Weights of a small mixture-of-experts language model, trained from scratch on English Wikipedia: 8 layers, 6145 steps.
Below are experts of layer 5 (counted from 0) of a mixture-of-experts language model. Rows are named router (the router's row for the expert), gate (a neuron's input weights, with its number), up (a neuron's input weights, with its number), down (a neuron's output weights, with its number) and show model dimensions 64-127. Each number is 128 + 32 x the weight over its row's rms, rounded and kept within 0 to 255. Numbers have three digits each.
After each expert's rows: "comes after" lists some tokens at least twice as common just before its tokens as in all text; "raises" lists some tokens whose logits its average output raises strongly, later layers aside. This comes from a sample of Wikipedia text that the model never trained on. Tokens count by the router's weight.

# expert 9
router:136129110148140147053146190125134157186155164141177122139127077147146187117109091120113124134145099098149125132084084183108120070194075115094177131104118143090162074077152105045171094150150098
gate0:083112111129167111154127154181127139128145131109150132131150105115151125084152113109093114168058119145182094111104127174125090155151163198136125120119129102160071071168124100064118138133163132
up0:123093129124088100176161115179145134201103152138140126064138130129072128128118127107093091145104047097123101147101158142094074124181121153108082082062143135147144104110142075112121128206111126
down0:203129106123108136110087130096161142120117124170118070135080156117114191158120099107151131185111105092104162161088125141156131126105142113164088127108176121105139152143145113094111138131148127
gate1:182077124130078112078107147124089111073111152198198139138145116146111124131151123090118128155170117125120142131115079128161124130119078121144191087118189153116123181174119138168125149106118121
up1:150037121090171094148086131115078106094073133156154085125179142139124111155136080128150136169117117143139146114148113133137087132109107162138160142117141179095121115161150162150071142134178163
down1:132102117165161153128109079196104116151175050099159147126044117112093197183070168117079119132103132120118101098119147104167141115178116142091148065156142155116126169106166097162119166113103171
comes after: " |", "|", " /", " on", ":", ";"
raises: " |", "\n", " and", " (", " in", " are"

# expert 8
router:137138156192124139164150200098140130118141092132149152079038179155181159153137131074074118131125111133106093092100120105144074141158165119126165138158128081102119096146117135127144174166153119
gate0:081142163094113134126164106066134137104125162130170153161158165151122096135191116116126087126129166105152151052150140142132151118113156097123141137111136077145115105155119093170125133043131098
up0:157105092122141107096164127138164126116040166146147113173112147115116139107088101098093078186090103160136108175111134157133088170115106158124118061128060095105172139184103169110138168161125099
down0:171156117154123191161100198145141090161160104152179149121079078134077117134134132128177071104129160143090102153130129090108189099146108092078157130125139086096157076136113145101106105126108073
gate1:120130142045130106109158140086138128225168126142085074113168141181096178111081174134069056148169161188120121120140132097109149121112143201127142143126167093172113150112180112175118099124111178
up1:108035047119134118117151144135141118095154090116160111180055116145159106167080152088160216137078132131132129191150126159095071109114107113095122159071117100092087117081081118157132212124114110
down1:124136165112213186090165110105152089155143145056135103138114134142134138156103090089109106147125126167051154132151136175137059081126131163100114150120138115125148134097108150147138164141117154
comes after: "\n", "-", ".", " ==", "\n ", " also=="
raises: "-", "|", "=", "Scientific", "\"", " |"

# expert 19
router:159111136188165168082146186101141118103120146106136101080083127104144197122060045127140093144108161092179142173079109181127116091145099137160111168077112181104110140069082098120174140119103078
gate0:138138118126144216144115147190090166189135147093112111133100102207134128097133093095149120095150168145181174168138149105141098106144155156099099101141120141128131167121169108109146146151170106
up0:167173115082183134091090123124146122097098126079193055140124198140145110156149051120087115145120104058144125169114145171094133151094097145142124096117095217149162139109173125156135121090124124
down0:134137098096080079156148099089158088090153146131062073145071156094151127085172102131135117131170106139115172153148091081169153071133143156056153093101142109113128131156133175221149117125169143
gate1:143132096156118164129164190057150121113144108120102119131105095122079158121154079176130113108114122139170155114098109092164068224129097172164124164132096126149083112136104074128158109066171168
up1:122146122127180106156181094137132106119170084121159085113149114139138121157153081165104156111080036148112155119145137153106096098090127144070104094139163172142205080206174098132142118137122090
down1:207171135133165115088057153198154093103139106159162103145132146144102142094124109189078125148078111144170122108077105099145154151094130150142136166094169155155086143112137114144115124124137143
comes after: "-", "\n", "==", "==See", "===", " /"
raises: "\n", " and", " |", " (", " in", "\""

# expert 2
router:137078159176152163129144096132153114134189118150113132086091150123139166139095099199093120111141161148164075175148095093155123110188127107135156131104095131099136125112097089128198181159180134
gate0:135146146146160120125164163114165110081154120111144081090086123113152126113113060161094105097048156118156145099121132123088139130124141069156144140112146111112066113103129091103164197131157154
up0:073163163113083128156103140114137124096165111149134148172126058095146130122148122081117125105171100165140132120140174104104133124172113152122086126138142103179126162144119118127114078141116116
down0:174161134092127122141178165137143141158148101154129165178123104121144157153062129137202082118126135091079187084108162155149076138121128137131174154154100137115154123122095221120132100168131082
gate1:124161129124123152116148122149130166193073145115085157039159104126126191107151083078107121145143146169130164117087155121140134127082056131124190144094102129107066092150098195125131136095116180
up1:121162100178122140142110110141176148179049207119087131095202094116107174170111099142128127172171184158158131124110144126154150105119099148136181179080159099058087086143142175153125121090154191
down1:175104104143128105113133144130204172094076073127131143183153134183078063069125079162126081130133150162105099143153120100137102144118202208195141148072083108123162082146078119163180139152118101
comes after: " |", "-", ";", ":", " University", "|"
raises: " C", " S", " L", " N", " R", " P"

# expert 23
router:170148084180166145123199165093159184171151084122190117122094145139132159131088138119123122193102091139139079081114098108137082099188067079032176117139107153191153129121097109091137166157166105
gate0:142131086127101136145093092033131108146123127121123116114135114145176107164113169123092127106129150133131161183150095162120088110168123170107070098134116119127150124135117160144085187173141153
up0:099128135158092158103055096108143112150115124099108116116138073130102110151143100120150196185124131113080192162100111114088143158132192146144109135208133112116082108171121097134108130156090137
down0:131114111140130138175148133113181114114091121155150083044110035139078075125113101169138117091135128105116156188129130157106121101109102159091142150088136110147083101051137096123133103151124157
gate1:128238230157147169133143172124056118122084168123088107107143134104121113119139106163056165123148123136147111117177144124119122133141166069072135164142147102080099174103096104132155120150144075
up1:139124100177079147148169159086153188133071114084143077063152098007154130042061077108155142107119121188121121113121142163127107109178151206130049135111114126045150115127111124107117148118154105
down1:113131107180130134094126102098108128152078083112125167111119160141172102177081093138108115155125125073099144194153162081134140030093112091191130115135069175076112098117127099142175134120130130
comes after: " in", " of", " b", " for", " on", " B"
raises: " in", " and", " on", " |", ";", " of"

# expert 26
router:147093151132180151154180137090137126165150127148105140140127084148146129118066132182143112102175153101161117112096081122113110087147088065073126155133107122140169123100109128104170128144149118
gate0:136157140100106142176115167114153101163109143088159112179097185144180112151110104100120122128142169127157115077112123117182171113102106115156088131102131179154122101086092096101203121166145120
up0:138165077087092122158124160143095112168112140113137119166120153082131137122108110113125152120137155140177114111087185111154131158083117139110100126152070134164086074046115114139159132188136120
down0:014093146140124109130107164142117129110158072170137124104186095099106099136160101147103131107132088105070103152148091167113176169093108103117089129154143124132167125145113141132175114134206155
gate1:116141172187190162156188141139119095077135144052133104193084148156140100143071089096168085141131167099130167117097120107097113222119127149121122091124125164114136117172142155140084097204138100
up1:055181161075147100134144127150116120072146103129092145116119170182104109095134139116146119149105207102160117119136046145139109173140079121149115086181139133069105168218128174137126152116072150
down1:125122096149210103163140145138138086085160108116115110119125170113167082157118137148146168123092182104200152158138129140106117137116100136146123113067156096125116158136138151104162125114187130
comes after: " the", " of", " and", " in", " a", " The"
raises: "-", " and", " W", " the", " N", " R"

# expert 6
router:214156139167118122049145164091163098134153122132126139104069131180194122133116087118078075168137072032134114089075191136093078113144103107121103166141099092161153115112100108114188173203174143
gate0:135093201142085044125213124090131135149094168173130152111113131142147086096135145149105145120091092104098104135131152153108126159085131122074121131144120145120118175127126186157049135079144083
up0:128136109144103104105178095163077062133129153136130141132080135191094114104128118106125165110162152138113116111136123153071083117073143152127090184090086057175130107100118148182091051095073073
down0:137129144136112110124161178088155117171109124160166083113105135091064128196138133170145130160143160156066192113161151120135110072083132119121142087054153179107114102117126098124158152165183141
gate1:107196124122140157117148068140058152155196122088149108140117104169150163085151155063118177149138148141129125132143128050118184123156170127149152162101128129223081181117103124192126076150159183
up1:161192083140161105090144113126105163129133122107117157150134097147120116117185134109119140143163090156159090196116093059079177123128128101191111162107121124189161182094144121140145064166161102
down1:189165094131158112093122158164122131158210122105189089095149131139012113064057100148146161129096091076082177095111138185099146102125164139144056125106138169161146144139125117131112179106159137
comes after: " |", "\n", " =", ".", "===", " =="
raises: "\n", "S", "|", "-", "F", "A"

# expert 20
router:162159111229127182143179127045112146103150109139125136097140093133179125061085093107105085147136109149143130103117148137073085106198108107102113195152107058139115099103129132117157107126132140
gate0:062151152092144068184154169152125086117145112143161162093129095160162168129134151127146151119127097123158140109145117110131187101141156076140127144157116109119154125124151101125116128083103163
up0:092197106040117170170148103112181052114147120158200182068162103127146130079138144128165120110081088155112092068122088096182133090143133139075159125098103170104192123107111091124092129091168181
down0:053046136158161113203085187098155154079088184107144125105179087121098145085145177130132151122140123142158141097170147164089147125127131103129087118115104144063119165145112142140154136116056152
gate1:138124126137164146108077129154154116084102156149149121087141081152125126104181117115130115103191146151073122074093150123125122127119114139093111156144128101139064188118201149161097165122124086
up1:126107090112072186050057146191161153081193132127175135152082071096160136163081097144124155070132120109074181160098108086134100184114157144121176134116165143176121146113109127158151131093164109
down1:157127117070150162148086108097113091065107117105092131172111141172131121128128155122163159126175151133131116098109096096124132123050132156100137143163141075132115156216110077165086182101189116
comes after: " to", " was", " is", " be", " were", " and"
raises: " in", " to", " the", " and", " with", " on"

# expert 21
router:154097102154196171120095135076151126113166113157143120080074112126193161065157126074077148172179193109133080104111109129097091079167136084123133129146040156118150121137092114111139128163160170
gate0:128124102136190104098117112160156141169086126135141129098081200144123157157088081116166115152112166092038159102119134123182159123104099109092089176143079099175089156169142186152168106132091119
up0:126103145138053113169140107135137141126095098124116117127188107146095154137121092219134121174133113116144109132180120098111138143113184133135129117099165094126139125097124114144153161105110151
down0:131108113131220178114108143121128134125154102169087132113125185103175159149119147116154130169131147150130106148129122148165118117128111134188103090132146074173076075126160160076101113127112060
gate1:115169129105096168125140106129165132112178141151128102137120163042147105102137151094119110157105140125098139198081172140131209099140120144127202110119086148142105115139158106086112115065190111
up1:108141191140110130093095140089044120106109168118148107146191086186088116210127146123140096136120133090165099140153109187147105135124146134151110091151104108172145149095133126146144099177172153
down1:136154183093166115136109088117174052141189080144147118123203093157154156139121084100088185190106111126133079104148078159112110150162153088106172096098117152134087097156114155148105154144169175
comes after: " was", " he", " and", " is", " were", " He"
raises: " a", " in", " the", " part", " to", " p"

# expert 31
router:173116127136135125092162169121152093117137073144074178110182140181117150160136133106118124165141155071125091213093110133097132131167106123141085134114147143115190107145147106083161147160162095
gate0:120173153122082180108158103171150100119137113153138204181142132129135142135100154136151150157116126117083113154134103189126113143135057149106116176153134070134165148152088131159169077082079165
up0:143164087142133115082200180095122122101149136176108135132105126136149143112129096169128124195130107140168155118106169148146142115129197175146177136111153188117102141208122085143182112143158129
down0:090129136138039108114121099152115039145145152175076174128113187170141161127147140158118139144112135200093120148131080105124118117119130128101137100156135114096123105114167161157129115220124139
gate1:166128124154157133101110131118135114131131105091167115130097130119139081116132151223151167194093153091118157109134101157129128132107133141178136134094146110158090152124114144071136100112125158
up1:098097118136166138094132119151069196118123173103152102111120077094190104122132154125106173153143120125146127114092062075057196168124134161116121132146173139101113137122155097140146113153112165
down1:052136074098143087126101137132188130131130092110124158139128070092142108041161121158110176142225135128097048104157129151094140115088120144120131141166175164094120192098143065096142111085102051
comes after: " ", "\n", " 0", " 1", " —", " 2"
raises: " ", "\n", " 1", " 7", " 3"

# expert 16
router:097142139142155144083180159121155108188166124126171126137068138129162171124057099148084093145152168130131140158114104172170112120198146108067133154143123101154179142089137145083145106151157124
gate0:115057120125095195062126126128117151119111149082135125136132142158149132109120114171107112086089137164111131136159155118119168108083065153093113095138108139115149150140160112132158149160132053
up0:160093141130126112141165142095084183085151113112143116185114119133108123061143139098105075177102233160121070156118172118192101134083160158151126101113098149110166086169161096115132102179103090
down0:135193145132108172096193089112152142107072136085111158148139193164148146094083152092157171073142110104091126135097103135108183117112080180102175165160106159094127157147084157091125202154099156
gate1:110106089101167151154154135205082108133134168089135150147117133098125145147126139088102185134183101096166078112132157111163176143139115162063094124103096122184091103124143161099154158125159149
up1:126123135103151150115128156097152164098097070164142144158152097137134134132127099145155124141106106165122123122131136130153135125111112155078157123139169126166076131158124151101150104127110131
down1:197152118138114096158118133212122128137105124105097099148080151158109134147171112175129131132081162152132113105168108085138090130136126149143149115035148118170138113117116169102110179075138127
comes after: " the", " a", " The", " his", "'s", "The"
raises: " of", " in", " and", " on", " to", " for"